config.toml
d_model = 96
n_experts = 12
d_shared_expert = 128
activation = "gelu"
router_score = "softmax"
router_z_loss = 0.001
router_bias = true
lr_router = 0.00195
norm_eps = 1e-06
qk_norm = true
tie_embeddings = true
beta1 = 0.95
lr_head = 0.0111
warmup_steps = 50
schedule = "wsd"
Below are experts of layer 4 (counted from 0) of a mixture-of-experts language model. Rows are named router (the router's row for the expert), up (a neuron's input weights, with its number) and show model dimensions 0-95. Each number is 128 + 24 x the weight over its row's rms, rounded and kept within 0 to 255. Numbers have three digits each.
After each expert's rows: "gets" lists some tokens that make up at least twice as much of what it gets as of all text. This comes from a sample of Wikipedia text that the model never trained on. Tokens count by the router's weight.

# expert 7
router:176135126121100125134125082142120097134144129157167152101160133136210135110133079132115102123125085144120130164174146138105163110150123122132157111116132102092088148142127080190129120103129161126136131131118114124121096134146119115092107126106144124152130093132130141133148075129166123121
up0:171143119130145083114165125128137116145121123176140161101146141106145123143167123162134102137103153136117124152120111120158123086164113096153149150134064085091114137115118124102160134117172152109140166107152131168127106149134160089132142147124122075132120104109129155144093119128138126075
up1:105118090110127112135144161136128111091102137146167156129114119158142096123091128091147144160162096151126089104131126160131192098139095110101109109130142137124146138105137198160125114158153161117143136144117122147120125089164150145100126100132136109123152110184136137135092090127164140144
up2:131117114120141166139106143093089089155132077098120105111193166129129155178115141162120120141122130141122094191121132090184158090126106086145165134108129129138089144118155115129137150136153131142140167116113164148139153147115128135126140151119114096133134141091162112159129111140121121118
up3:150124150144135142131097113131134137111141117100094151080137134111115137129116101151110099164097123125137077117148122129175131121152115159192134100110092090142161144111157128092120156107141101115182096101163137135155106136142132108122136090156142114132163172144147155076119141143128107164
up4:151164112141120099129126104120137124133104132140115111106137113118164140093080081135096167166134147171063093119114140135109147116145105133153130170148134092144123102109147093173140166111142136138176122149166135160133111159138108148083112167106107110143157129144128170124135110104142117139
up5:150166140110175078122104137108126131141147112111157166136148141154133130082129137149136146090091088168086132182130126134139144134122106126100142111107127146145093139132127146161120106131104128154138096178151091161092150127120109135102170149126150100084107142095140117123073120137109113117
up6:154160077087077121130090099124105119131082129140143136129125114149118145089097121138151166125148106152109141123133162149183118152089100134138105135154091146128116104163108103133140105153140147098154161140120117094104122114181105123113103120128132093164163104140077114106144131125127113150
up7:176120126100128124130123111135117094142148125083114137163121079122139161092106123111131168148101100122112105162114120120127117121115166132142120112133176134134134172109134100137117122133160165166160102125136148142109111133146128121143133142182135126034111116185127168133116104113145106144
up8:167161158124124123141137156110122111148147104108113153138110106134160133068109124103124104068103104147134123149132123131117148120103136109119119131114090109108101115107142122181145124118123168114176131126114118159098118117149121043101153141159120095134108112144156100158171086144112124130
up9:123145154123142163097084145115156100118092118190123177115148140144185081137159114128122110137122124123162124117190166166120169133116124116132132093143117131106121137122094124125139082080163138158105123111120097136122152113089130142124134140120131127126155131174126149104136105113151145165
up10:131138151131133114126104107106136135180133107182161139147102092117125116080058076137139134141078135155129091143138133137140143103142129127130127093111142105144080107139102125140148110144110124167122122194124169147096075124150125097127118130149119116124127102127114115102102103122162145121
up11:105144085129083126140139107098146136157083075144139152107106095112159101126187098119128107122106114147138157134127118115080143127143147105118165115126128183105114126126130161101139120099112157141099129150114104109129148109149126144146171112142108101118140112142091107142126087199149127141
up12:178131160133132124160104087124133151184121124137167136101126145134156152119129101105138167138180102153123145083116062140132121142121149118107119106100105128155185112150100068159132110142127124132150113114120123127126109111128117110084123163145159131120170162136151123117116100148129113096
up13:121138142089153125099166137091156110123132164129104101111165176151116136120123102115118119163087162106096146142146117138126145108138138116120113145097125084137137111140150133156146086085100142114159151165131089151135118088134162133092115115173136114111142135063131139121073130124137169129
up14:175098148129124157123169084095173118136146160127138124148122101158115094138147113085125150115146103146121075116125153165172132131118101139161117122148153129091165159111171118114170140132128147080153118117085138108088151113149131100123123104118149150134138083155122145134141115131129126087
up15:113142140152116131143122142109131104168177138083129139191115107134116113089134111145151106103168119138159108112153139122145097088077112152147127153135093094104137135144155079157169127118131141109107114150120115097121108186113125084146129145107134121145109103136146170133169145103108155135
up16:125077094122136127177182136122127152162130135135139088154134097135165126090122120169094138141120107091147140096180109099117137149106088159168172104158112116174130149113146156136129121108133175135125116139107131098126121139129151130128122091098149112111093112116125115127107125096097130087
up17:156121143128062155099105127107169083126111153154130120092151124118155156135121110099113094129119152146171080108138145100088148161160102148114154106143152134109126139092136113153131114140124164110156114134106165113112114162144123091090119137099151114135132119186127110126127133097156086138
up18:178142125133099123147096123139112131141165119123152138117111125104165105110128088106127125138151110099145055124163150134121138152159112116078125139123112094151132123115170108145140141084116140156122154076138142061150135107143102133137139113115129161141141179128099147127147127067131137106
up19:145151109114078125118092127116109108141095134069166136119133156179178169115117128151137117122145094089130121115157118133107140142138130180107121069135132093111109113119084106166135077135160159134135126127093121082151134140144108143099153119108142106109127148122145121109148154108135110147
up20:104109111143120128116110141106105105165162111133131123116118157143166143131115142128116140125105104113123154096138149164091134112090160130174149124108164087104093141139136105156149119112125170166122109136116163108118101090172103113105124124045122100101102129168128119145162113104145159151
up21:154182108102126138133179117110090154117133138125116147118182107146150072126124130150112110142139131130134131138161125141148098138163142118107140189098098118135116110121140126152116128083105121124141178113163133117085135120152132070136130112097103122184137121112129161120142095096149096153
gets: "ad", "ar", "c", "u", "id", "it"

# expert 4
router:138122113155113085141115114086127101154125133097163139164121122122158114066142133130105153141094165181160154096194124151156147121106100084128135157095096115095106189129111096104157113128096118124124131148135148089110134139132119109127171148127123115142132128124147136144133123089122123132
up0:140165109107090089112124109158133113143109086100128136136103102108137124060152121134117110143106110116147098133129066110147141115095094129134154109126115156112154127184112125135081130119137176154159124149109170140119133111132112163156139139107115080138102137112103135112125128084124110176
up1:146120101131137155120052134097141161147126172108128121119111115161096144122125153144133133166114137157168082127146106102141131146101128113129125141114098138125160119107152101145147105130135089143143112141116066197111160137100083104102152136137110161119134095092141118131120104093149119116
up2:112137110118099133116109097091159105168125152075151151110147118118115099058129147148126132129174107142124126072148113116152096101120115130166157134145127151112144133140091173121158111145127123070113146102136098114128137112105148133123187158133110134135102123130134173125130102106123121172
up3:155142114167128103162159122125125140134118147118131125140127106112096133092114098133095165119136109137114131139157146134116167093155124077121135115132098129118095142160124072116122173091124082134141146127134105088121122126090077136110171104125112166166152104140182120172138140101150154148
up4:138137088113168127131126133156095098159105082134134129172130172149102117109123099124107128103088112165142172133177090123093136127103116126143132114114113123162090148121135115124151136134118125153116141113130117084159089168162181150127133118146146139151162123070136151103125156109123153161
up5:148136175124100120103100125089112116149117157119177108146066120128121116124160121178126149139107103145143153148112137107152088140092076134129111147094157136106129163122133076136101118108091167119149114175137147129118140122186093133128127147112127099135125122158153130106142123086130104129
up6:117102162131149121132146096158114146112169134133123093122127142101158107096109086135179117119149122132131113165122151092148124100141146121151118167144107152163137164084130121143181136162093176131105147117131132119155171095144086086120133123148111135153128107115122113109127157071133159151
up7:114125145159144114160142115113149121149083147148118141162095132068097132109168094142100119149116158126125125119175112136113131143159087107097172107109113087158117155148113149137097112170139137166100092141143100119135116115144121136101159125149163130171089128108119122111092120108103085136
up8:108105161200140099129103123101097113141109135150152139148172116116147176096136125140115126115140134117117142126183106131057162136112116103095138137130129118105137126106139102127126089191126100122096147139153104142136117155124143125121137123102092124129152144129188091145124123089155118122
up9:120142148117127110103090150095103144108150175124129154160121151095150065067087102105131155181130149140130157140149131090110104110133149134138110124135111118129151120132105112161140155189117131113180117152114132140127135116131138095118145126109094169171097115149129124130123153094132158131
up10:100102115129130070106173125115112115143097123097157133196142111136151156153163132148122126139120167134106141130118115118133162129106135088136081149122062105120122153151119113137119142078088157122125151160085128148106144143122128089135150140113148156100135138157156140152108104110139158102
up11:165126144141147171161099151101113148139155128122126134110123107124149132141110118097139142140125149120094113140174131138141112101112147081135134155112102132166124185176105146130149133150066106105113119128081131112131121110144121075097151177140158165138153126165151116171097124131096143142
up12:146091120148116119095080142170168126162120129094132163127119142119148100119069132124160168133110127125098109146091124105109118140126122120118097138139110162102153137142110114142111166108128112143177157155110141119144126089179110134136127113142129142168043151110150124116133125131105092143
up13:108081184129141137173114104128161114175126139125082122134123104168156083098144139071132154123140130154159122128116170145111089135107111103080125156120152127107145145163079109143141158147111157135112099136134129134143140110154133147155140109133153113107140161131101167130118128077121120137
up14:143109125191128144107142122131118092156127154092137185110110072129139117089153148136120142095152124115122163119128119151120167130088097112097177123095143145142104151131126115127141136119104155128174106153154163091117098135076117161152130126129137123123127131128117140092130111160077127169
up15:112114116097101107162108151071077142129164124081122150132125093141094137141141102124126098123143134160124177123128099155173147111126143125100126152106112147108136138109129088153119158102145121115162107140091141132097154133162096139132122165137126115073119166154124120124091094121149155172
up16:118106111100129122109104151110122139124089162122089135131125133106117123093120121109132130140078149157157134137135134121103087112095127131176184143121129119117143123185125155147134148132140100126165107161096129175102158099138138155136149085109123158134083147098112121185129082090134122158
up17:135133099133104156160096128144111104150075094105145151127162094188174142105141110093148156113104132103119152086095141116119114140136099119111135127092125119098129131125104118139149121136130124115128062159167135090134140153108139126104146118108135083112119123127162096180121119132153103086
up18:179103094146120115132134123130119122138110171131121130131081130174123146109140145107157131107127166178159128105172125130120108089078094126126102120120128116123119086145126159158103117096163145134121183153112111120146136149160118158103147137152129145119179157085124096124083093122106137119
up19:131165124143088122132103086128154103120115167092129165132119125120096070182123080179111140156121123112129128114119154113162166156127147135114160170124114166110162150100123088106131164128119119117127137142134125121127115109089150093106119152149149134160094157140157134114115151104110136169
up20:145088115158122152123121124107097135118108120137127069118110121117175135089089146160164155112086115146115177101103117112121140133115150118166122108134138208110133149135149140134126131115135170115145075118107151093168146160112124123093159108144132131141104146086144126115142138145133110167
up21:142133113146164131156128104140130093119183155102126153144156094143135135106118135069133095151135097112141151131117146151126144180101104080129114101128084139122147090172099116139164112142141128142124160120114112152144153106128138147131144103173142112132110084142112102129166138098096138072
gets: " |", " the", " a", ";", "al", " The"

# expert 3
router:164145121147154121127144117149110114168160127103171145087155095100110100088145105126133122127153160149107106099147135124126115147162143119124117107109157122147139136133110138142145146105111103165113142117145122151136104150138089030136121064150135105145122140142164096091092112137134127142
up0:176155136101114123142095124095119113167135088119128131078120134136105126127126132125159124119154114120070077113142110170143138139105167103108110153154146105147172096142150136105141160156150089109128172143140123142175117151154087123148151095122114133140143132114140086107106124149140121176
up1:139124097131096128148137120111147148184122101127095103087129107114122145115142128138161123073162162142135095134123163134168116120143167132122141162101152107134133119102156146137131137114164091112169115124140100147167098128157135131109158136115157117093116120102150179151062130146118084148
up2:162103117100111108132137103124136105117140156136140153116142119093115100189111143108111096109150151164154118097168126122112114122160138142156171130120121081091127164144163130141121126164117123134083123111123141104182067164124121106105162133173115123108125141098158136108131165157134143104
up3:172115113125153137125137140108164109130124122138174119105154099117149172089160118181151155152123146138125087141131137108124135147149131133133105144159139072144127152077098140123140172118155115116122122154127103109063149117139135132122167164115176094120131083102144134116100135134110153092
up4:147108123120111167118118151151138138138098114097144148120153139131134091114162126113145113145149130132127090102130136118182104139134125130134078120140112148168145126126133106150143163093178102134129152094166121111168174130143090079130139100119154130161082148088104187124145141140166099131
up5:146174124132149164101120147119103138154117116076133123117134078094103119132168133112144155104127167145127166080108149122107122136100141074141133110125144120117128165173091136165132158153101106157156146135132113151119092138138112084146114177113114149093124139171138129142140132100140148164
up6:160154109127153122155128130134167123159150179122132094120167107130106153142141144104138122157108110098087096152147111160131059152152210105118133130064132117137109101114101125171128127160152126116148121144134131147120156132125128083104143123137124131129136119128146152096104156130153126103
up7:124119104103118178134149131112112099114101113146099132081182106154126155089168128113113112204077165122148094127150143090122099130133138116111131135102137113171123132124118156135120128122118132140146110147118162135081134156129124094138143103138130141152152106074141130160096159114160149117
up8:126093145162117127110132092139097141123143145075136098133116145099139088154133156139205134123117089153136153147089109130088161121135128144102146114085122110121140162100154114140144143107136125102139118144144138142123123106120080110111185191161136155122121102112133153148130105154105134156
up9:081158115135072160104142114117133112178128110099130153116121131133087110131123116114121124114066134116081165151105137130140126148113125139127159142128167124112166110134102094129117142103097074146114143131139110105170146128143108102125117122167132129121136101173197129114105150146115141171
up10:136119096152145119151129137197057143113151124110163122108146108102129160131164134109111167144081122119152103103135146134142122134118133123140130123099136086161084156179142134110098106114157087147114142120095144160151119093115140126134162107147123076115155140113112085105106136142135132127
up11:122092160164150117109133103105153098139081109128125100146154090151164140110100134151130092090160130152097134106150094113132148118124133102114117120142104114126141121124158110084114144108133109139133122199147100120146135110114142121121121107144124091132140178119187117083096103080157120106
up12:111143152121154150126172120149136161108100102097091162111147124102111110105148118126139178155127133142107126124125133172073107111113108098095163156125137120161140131162085113176151132152109129076137114148115107135140113109104083086140102090125096129091173138123155127107109118121108134111
up13:115136103157148135150146086101084108108110150118123140112139135088177130086127118144123137115131139165105080145105116129108125129108131135125155176122161085156110120119155172142130138073145132132173119126127129195117098122121149104106133116159108122094147128126180124106116106136131179156
up14:122085117186106144116155128118112108135124144120140139092098136122108140095127085146143104155108131152149117115113195092092145167133122148162166095146132121141127151099151112122161158108160095184171140099138143099125136149115104151113110128104138142091131136168135143100116137099099109144
up15:145175137146123150162137123118080077143102127160130168109106129143112088121130119106152109132175127129104099115133156128114152120152123103122107105090122104156127119109128109107144104102103099147083157110109125149170161135146134114139097096126104152131131174129150108173121106141069107173
up16:169107117129129110113122074073129150116115125118131130127163111135110094152160108123126102154133121165131111103137132103135136125146126097118157117139133126172171146156105140137098169121110149132149133141164084151130097151143072127097117092149155154118163156117088128096144069111090144146
up17:143122116151150067122107153121073111146142114144151095151140096069112156090162134132143134123148140167185148118136147115110128159146127113151107127138116146114132172086139090126099105144128120136118122090109101124099124113102123097148143138100150125185114115151151143168103129155112125091
up18:152170089154161123108146083127150113149124111117122151098165172146109125100152116128117132196124106111150131119100133128105131143128152091132124127128111130148103155169088164163145134142197136135103140112126095134145088108149100120175124115122124116159120127103168109092105153132101121145
up19:138135152143128120127127142066106108145130106133171128139100154163110103120144110156119123135135120076123185145132169167126141163140143103138093136157174144100142161134130103161111113132181126152121171106108120141167096158109104138137155119111139107108139115134136097092157159091099123103
up20:104111107160122137136118091103165133162147120149110108110163117110108126155131153185121167141125128134097161100152127143099085124128131143148141108123156101140124114128111144130157148129152124108105099136139118140125099217158129084123095152091158112103154106132174109130097114087121125100
up21:138105124109126183117131143109144145180148096119121112112152100096145143136100154114129141169118131161149091076119117093143129131135124132121110134136144123132133120121130141140096191061116101144152165150114103110136148171129159105151175158124155146106094122142139149145127132115174099165
gets: "a", "e", "\n", "o", "le", "an"

# expert 1
router:150116094103110116155107172084135136133154127099085176090117114112092112148155134140155092157152163136132161079123136162124141113122074110133128083129126139160149124119130162094129124128125162160175154135106138112165111117124141138108111114117132140167104103118145157158084145130155106124
up19:137145141128113107112135105135117130167076115117145141115112130144096179138135097114140123156125104125167084137140105118164216119103153073102118132131153127172112103137120138130157149108127127109132170094101121123159120148090088099126141124156145157142118102165106137130140152110098109113
up20:138163114128145087098116136140095109052136114140122140148135142100122124140144133129104111104192133135120177095143102167108129122153108134149098107113154139141096144077114107122150137161139177178159112165094148119134122147135118154107130151143143097141163138124121160109120125150131080131
up21:137107095151139126101141156132083108135098146113120088112076177097113122130181128157097101142108166130111152142151197132085126121151138128141141107094156123130164136097116167155112138124149149125189152131122154103143104113102112143135162135118150114139120113171117110154125130135116106148
up22:159100122114121109114094126113133109156131095119139134116128146135100104153154132149121109133130161132157167156144144181142145142095114071144149126085128142159131110136123155096126179160131167180113159090130130140124073125161069125113134131168135115173119107136141145123105106107120143158
up23:133122122108106099131138158091101103109161132139094180121113128136104148141159097122129136149173148142132140155118110153131128118086102075133097072118146115138163112158136085138129092098118131146137140146120112114126133137099146108137188173104136181121138171123117140142090152165110105136
up24:091111125089101135121111121100119117076124136151155104136111140088112107119147154149158158156139133113153132157117135131095103180151147127081099148153134153137138167136151123138136110117134169159192160142142095134118169141141089127084113115125158104141156154130163155103134129113115100164
up25:136093153104129136166133137137165134106135132090126117134114070141135146112100129162141132158107112090122132149114133199128145120135120139102129178129125127129118072086146117120150138197153140101126119149101142112113101123132090109111142116092166125126142172094152115146092102138132135087
up26:128140120178108141126124145142136107128170104129100165101118129087123132101134125139135153123137147122104183071128145162150130087135101165156151155172137099130165122138139097116141127142125093118152184146104113117134122139124106125126084138122180101158188156120135122094106141163134136113
up27:148130119121084069092116105088146117087156146115159124082108149144118164122087131130168137160165165106094169139133142100111138111099137077138154115146119134143121151121112131086146173127123158132164117154095096137117139116127137142102114146126125088147127114144115125124128111112156124185
up28:143100094070099134153139154137116164124173148096108066109175145099136114122159142127146144117100154146097131150133137143109060150133127087119150079124142125116151127144086137108090098165123151130169127116135160127152107128097125109148125125134136133115163101141100144130131136126132103162
up29:155152124098090112173111169108125116132128085107108165129139136112111135163126106123155109137114172138083173094092129201127125136103137106128139124153110149096121124118140093116154125185118135117124100113104107117116147112163165130156139136100130132119096132103116159090111161118148171140
up30:172150134154141125101138133122093157154119186100129135116123117147082180110083107145141118093120092111119104130150124175114154171126081096122139142087151138118150160116109133082160116129124150126149143113106170101130141133140127114135115140115122164143122145131140163094136139139071088115
up31:121117104104116127143098170131169151149200150078130112092152186114110119135098127126140098169131074169146126130143114129120182078085132123121110147119103148130143104125124102140101133090137160132177136133140122106132117117135098124134153113134123137130124130151116114112110150075140104117
up32:114135076124123130122147144108161143096116109131120114089099151087096134113179113175150142139104152131132129065099112162132136122173120086133128117165152112105129121097178142163112150128139112145123165086092141126109084148159128125148146164118124149145150137126164117159097130112124101129
up33:150125095139120105136134125117129120144160128152159193111090139144116141127161101136154091147136101111118143144136168111150129134082138115136088180160145085184157121113100120095135108164131119124128147120114097114109113080088121125123167122154151105129159172140107150121096138110099125156
up34:154069136096107105136155160163133127142089127098153126125110129113118169169144172154102090144137141159095128094096072132126138119068130149146138107102137116166141095151147145103119152113115127148172163138127091124146138122084131121135110139111126141105088139108131132118151126114165109149
up35:130132144110105097097123119136136138130147129088108138122098091113114087157130145132129109140102090124114168158149127135131134126114124082154143147097148144158145135102165141106150100119086096165125139141135178148090175138164161113066154131120192113128125131164113142123131176125154135136
up36:132101128095097113107111131107111180179146095131136117127090147062100144135123108145112154164117134130113141121100128141116084116147091141135116143148156118111126150169094134152155194150121110148111139112131156134162127124085164176118158134144102139139103109104141135138095122096093125123
up37:127111124126087162125078184102095113147131121127185166114139112110123072124156131162126124131115114133138123138117112174172095135130113139140107090118123123127125101141154138141154088177140129160100142123106115171114112128104122106138113139118132128086114148091152148123132176174093105116
up38:103131116134130104132122150108139128116162128109118177136119134123146067142118098186128126091129099116129125110157100114154121102131143166138162123130165086123157161158084147128117158116082123145145134130105140129092112135101111128164142107161114116178119129119186160083103156100100131116
up39:095111166117170113140130107115155102141118118093128099087145114115145169148121126120087079114113095100118146093082161181085161145116114105130147087105142158122128131153108118130160141135134144095146099165128137143146116152126082132134133144090099105126102127159163111137148154134167141139
up40:155160139112116175163084160101086131110115114090137160125094146134087136142163124124125154139139139122132155125080086142099155103127118142128129110113105130150167137131164172139139130114126116145143157166118114118154147088140117097098154102117150081166098142098112155184112131129102132127
gets: "-", ":", "|", " in", "4", "1"

# expert 9
router:148145119081122125111118082089121131138120136107144150123110084107172114175122148141156132142117143118061159132088103126160154138156146125132127155148162145110115135102117106165118142124111168108170111136138130156146110127132167130147136059102123094129110170130109122151092156105153119128
up0:140125104114129131150116081069126120157091107142112119123111115126171079162157118127171071128115115107079155116168144127129153147110129127147174123165163096129121113160138129114112141164104132122134137116115124137167110135122137088137101116151149125129087110106092164153141122123087092147
up1:123121144160097119125121103096123114158127134080144145118163125136144101131161136135170109114133159097108178182130148121160151131156090125107148109101149114107114115155124107132104114113124142096149132114136102136136080149156147185153109091070154146125165147144154108097132118086150156127
up2:179175171127132105147131121158147127179155124096104176157123125135131117171136142159151115135137075167110138107107098138171139103130108065166143133111121128119091120095155121138138124126131131117141130144183111132096145106128121133135152111120109129156084140138124156133116176136153158124
up3:109147158117138117161135129102110125147163098092096171149139089147098128142109144076123154151116142126154113107123131115142119124129128115079157128083150142191107127111134118140139119134148107192101132168137126142102129113111181151122097082128142094075129124117118111158094148127133107121
up4:090117130124108125112084096084124141156136094136155126115119140107159110130143127154126089168127111131133107121129049124139139162086120148136147133140141141135180143067120128117114151163178107148146147123154140144120150117126162146141130156137126121088109156105118138094066131093125112130
up5:153143153147152090111161134109157141100152130146098123139130113097150114161080136125120151183074131101127159126125182126134113150110134154150123178094126135127090148110087099123142142117102148132128169113119119133136094145148123099106115092099097132135112151153107123061135156125156120108
up6:151103173128056128130144122116118135154137105125153118099141125136135089137151116113107121101133099133136159122096152112143088112155155082112093151138106126136128196157166131160154120100136123130125092179131149116152098158130127123159124108110109127164106195133138137093107123145135105130
up7:123138146127138137171112118091109146106114180109109139141111150104131103155090113151162119138130116104172159120096113138156163137158070132128108116143153118127111136087160104114130128128139165112121113069120139108162115126141135129144127082127137110181141177093094140168171117098111125137
up8:152160138116143169119118123120105139134128140133111144107115114084140178130119105162121161113110121084100105146116164122130113151109117119191083086131168133116114136106117130102152146116135158125114141135113127150170095115126123118122137085127159125102073125159098131098153192139085099136
up9:145105152119129128153110118108145148174098146146116121127122099118117167133144169178167111114110131154073172117124113106106095155139166141185165129128168146133100115093107131149131111136102137140161093122126135117157116114110166112111147140114127122103075153104111161165108165120115139101
up10:151168114116146134152111120134160124173111106168125167107117137124129129120131105139174135111126137174160131106178116142122121083089109136108131119130150133164117100095085133083151146134079099103135103147146140136123107135117143126170118084136127151140154172120123096174113136118128124191
up11:132141125111131133133126090126159127137111104110167091138129117094150152099136171163147133180130139117144158134134117170132176151149104148156085106144110161112132106101095098155128170095153139151119115144150131130093131124147136138150107071132157069107132087170137118137114095124149151139
up12:082135138113109108097147138116136118102165145110118122087076096089138120127142137160094129136147120120136137080115142090137122143116155124114156117121125159103165178113149097141126160108109163173147119115112132115181136148126162135173084144132131129129102105139106162135100095097142105172
up13:129156123126082195137138087135149117098119116089098156126130144122120101140096143112120124102128144134143123128134119127161087138147122107162132133126101122122158095141127106140174138148122068122155135144155142054149142154099128124136097108146111120171130093112150163127103163075136108144
up14:125113130099145121132080111104136126139090116067096150138147099083141134102094155173109138132117129126082095151150098143141112149106139122159134169151177124130140120120085144154125151164146101096144134104148166200118134146112166095126141116102142129134134118127142137151121133142116118168
up15:137153122110127088113132149104134139125120113138134152112120140126150171165099104202110129125099144185129098119119121125111187168154137145157123145167148114109116097117152116163134130086090159142126124141110133151157101083112100130151144137101094085113111107100130097152151117136142159142
up16:165179181112154090126145128129133120120141096102127108106147123083123140130125109118141114126090092122147118143113146138141116133133083102173075149174153159119087105137144136144116136153153115123132096119110100132095113085125076153120096072132142108134134143133153114106094137160164130118
up17:155168093103129099149109090146159132145123137059109147170109133120098142169170145143109146146104093126096120133112136152114135173112127183157138116110137114137127128117121124118153115090089163166136126082130092137143129129087106138119139129102128113108129154194104104121119100126121142131
up18:144117111138124136107165135111137134124138145122172187126128116135127110136134169139120120180085086095097149172105145147130160162134126136128089117121138112137119159087122121139128117122131178166162089154138149098113110108117109112111139059121122132092129106154083134112095137151165157133
up19:166146167121159129146097107070093152160084113137103138090154136132140115137154113130137135146100125152084084144150146131140111099138123137109150147116155117100123122090149129116128161172122139153125099130105135183133089147069117148195153106130111121123133125085142121141118130131108136111
up20:127099085090135148150172052130198131157152143114135163115139137095154142146099131123113127144133133146128113123118091135140082137154111128128114142125134151109144144094119138089164111140141131119125085162090147101123118135112117130164163124123101144123131146134134101064101157109098112144
up21:190106126146092142121155131125149124122095144140126113113112096089120151112120186137109129118088118095086114127095141083120132144145096128122095151160125119138103136099093106120160139121162148153182121129123130124144147159118100134122141139123089128116161128091127114138142167122119139210
gets: "y", "er", "ing", "or", "-", "ation"

# expert 2
router:114098114124125144154122132129121092133159129104104141133155072112117105117125112125191107108111108154101108081153136130131113191120097116125164137127136094129182123125106140142151200130151132135104154162146130156135147070158148132108150112115108099150147131117142092146118113147109148148
up19:128067162141117145138177119177110083145087139129142115107133119100138109106137164122152146124131148126123145139110158124119094166093099136141133123122109148131160170106145120112103161113182100093139126111105141135104143073124155129126138078138097162131121154093115143136129082117144136165
up20:114156164194115127114124097137140127106144115121123179131157160080136118091093173137151139113160123148079112116111103156116154164144138150136131172155112102125132124114146077117192153139103136120090132152106160115137105104107145109128137104120152123128136119160144131124096157105153147123
up21:144094120125115110165142105143137085131142108088142121127157142126162160135144161107108138111144123098085130073116132142172080186100114129169133119129084154141123108130160143147141101111123150142110167113140135110132160108120178139095167109130143141105173124121131082116133100121105155140
up22:124137147106115100129147118123090129141133155086151084116127108187129126154118120127146097107086122154098117112124133131110098112129120131131155137094116096139162144149076162142127170132130164161137089164144124130172091123068116119150132169128143126181109139111128137086150129128147140169
up23:125124125135137118095124125144157137148100126129117124101168131138083117200112150137153138128104108120086130088131132129148135133097122121160143112140115130094178112114132131162147115124131111137123158139134151119188137066144108116065157137149124169192108163126146135158154096123115119113
up24:105128144107117116091106109154165090114144166130102140102116089155156117151104143172125134161097128117120124092089116124133144095133129105149194121145125120133081133134195114102160172120129081123105085163125134119117144132127125121122133178116099108142124140146136107112164091118139128142
up25:130055157147133182118121138158133139150103140104110137150143131163170127143137139113147128151114178163108137141126150130093164138140075156141129124126106115121130132141124112121148147126155090096101147142098114143117129088111113105072132099103090133112148143114103102159160118090073141135
up26:140114130095125106101092141114102114134125142136128123082109135131082136100152168166109096111124134133100120126178135123176074089093122134134154114179156113134112136127137104100099130147114127139084168139158099189139140144139151158144105130106111153094132133144130136086106104124155097143
up27:080113166130103149168173110125154117151112083125110114130189101109121117076112110081166170122139138127141134123130155154127130123099113110111127128130168146148131170125124150151083163134096136111115110137106115144109122108087097131102199145144121131138122147126147132159141092130128108118
up28:165155147110121134120093141102125142138136141136130078129127090141118104126149105139172139126076111144109081148133152122181120137139149100117134148118174189099149086141094105108131126105104126103130164136119166149106147122114102113141128098083107135112156156142127131175135147161092113102
up29:170106141135142132098106124093143139120153121120112112194132166093101139112126124090130124147101133137134167109125117130112164150110117119124170135150104137187123089102139113165122140157135151148091124126140140113144146132092128192084192153100113094126137119159093099126118117117112118126
up30:131162145143131110100108089112127121141126118053138144158118093184091127102139122158119102113094123146082084133129141123129174115137156089117156176144118131142117132133131170150137105094145107108133154149132107094160143089112091104091132137137135141149156109149113143121161106121150097132
up31:129148104164172129079125113156142070116200142141103175163117168124128154119151157137134116134110131125128116104141125117110123154120134107126148117116159092165112142131108159090153130146150123100162173144128103162152112091107124095079116111141090121130131125156144092111123145116111122150
up32:172080139119138163076138106138108117149145125131144159164127116128173141181084120095164136140114129155146130118154083108150117118163143135077114156096130171125138157081135092128136146155154127085135108139123126144094127121164109130090135106132132131127100145105150139120135098165130098111
up33:162148109125132131132116158123145125138132121097140088111100146103165149128088122116176144089091096187158144146147117101141124171150109168094123133145130142090125166152110165129178158087144087123094153127160112130118147131158176120130110116113121148134141124151133107116076117119120125129
up34:132108098131106158128086102082128106127140130128148169110100105132109151118103127178111101151146145122136057136128145092123150140094140091185160142115142147164150118120191123112136124156167121103124154144107146139110136121149132091148143112136149141143165126086148142102166114131118110106
up35:131116129120122111167089136117093100136157124126108082133125092163086173143110107139137153100145104137086149123151117134118132143150103133135131164112116120140118127110114116130162117075170124126108096155121134147170071109150159155111168109103136118170123118129134104059159104147117152125
up36:151058137153134133152121125110179113110128140144125124104124137149168131103169156109111099148122095125106149125105123103116132120087138158124148123155168126120117127085134150149123142101155162127139108126166109160121162103154128172126122080126081152141148159096128125162100100129112188125
up37:096152100109153163118123090106158101135153140087100137144138103121151120113121135165123102155133145163092111098190124132117122105157166119128087105135118144096133093097130149142125095122118110119105148152137140121188141117113173120116110154079108141118136080138144115133143104106076154131
up38:157087147157157106108112148141146146088090150129115097147120123180155148129110126131126082152093120160127129145130138137131111158117123115141117084099164145145110128123138089154101172102122112103139139159140127103152168107186118097103096128107130115158162115158123098109166106126173153116
up39:120104100123093129127129160130105188096094128114117157140141102112088114160167133118116155130116133125077091105122130133141157158130111115161115129113209122076160128134159127130136135154121132108134172111109120147165138108137111102157139155118168119096134108152089145104094107141116140107
up40:116082134101141160169120126136173153130098110156079125118103120088150159104139119140172120116157149107129138148116099109121102137140117123154148177161172174136111165102173104177169126119107124157148126120167125111127156111115106118146142132096111092137147132102143137143154108115114162118
gets: "\n", " and", " of", " to", ",", "."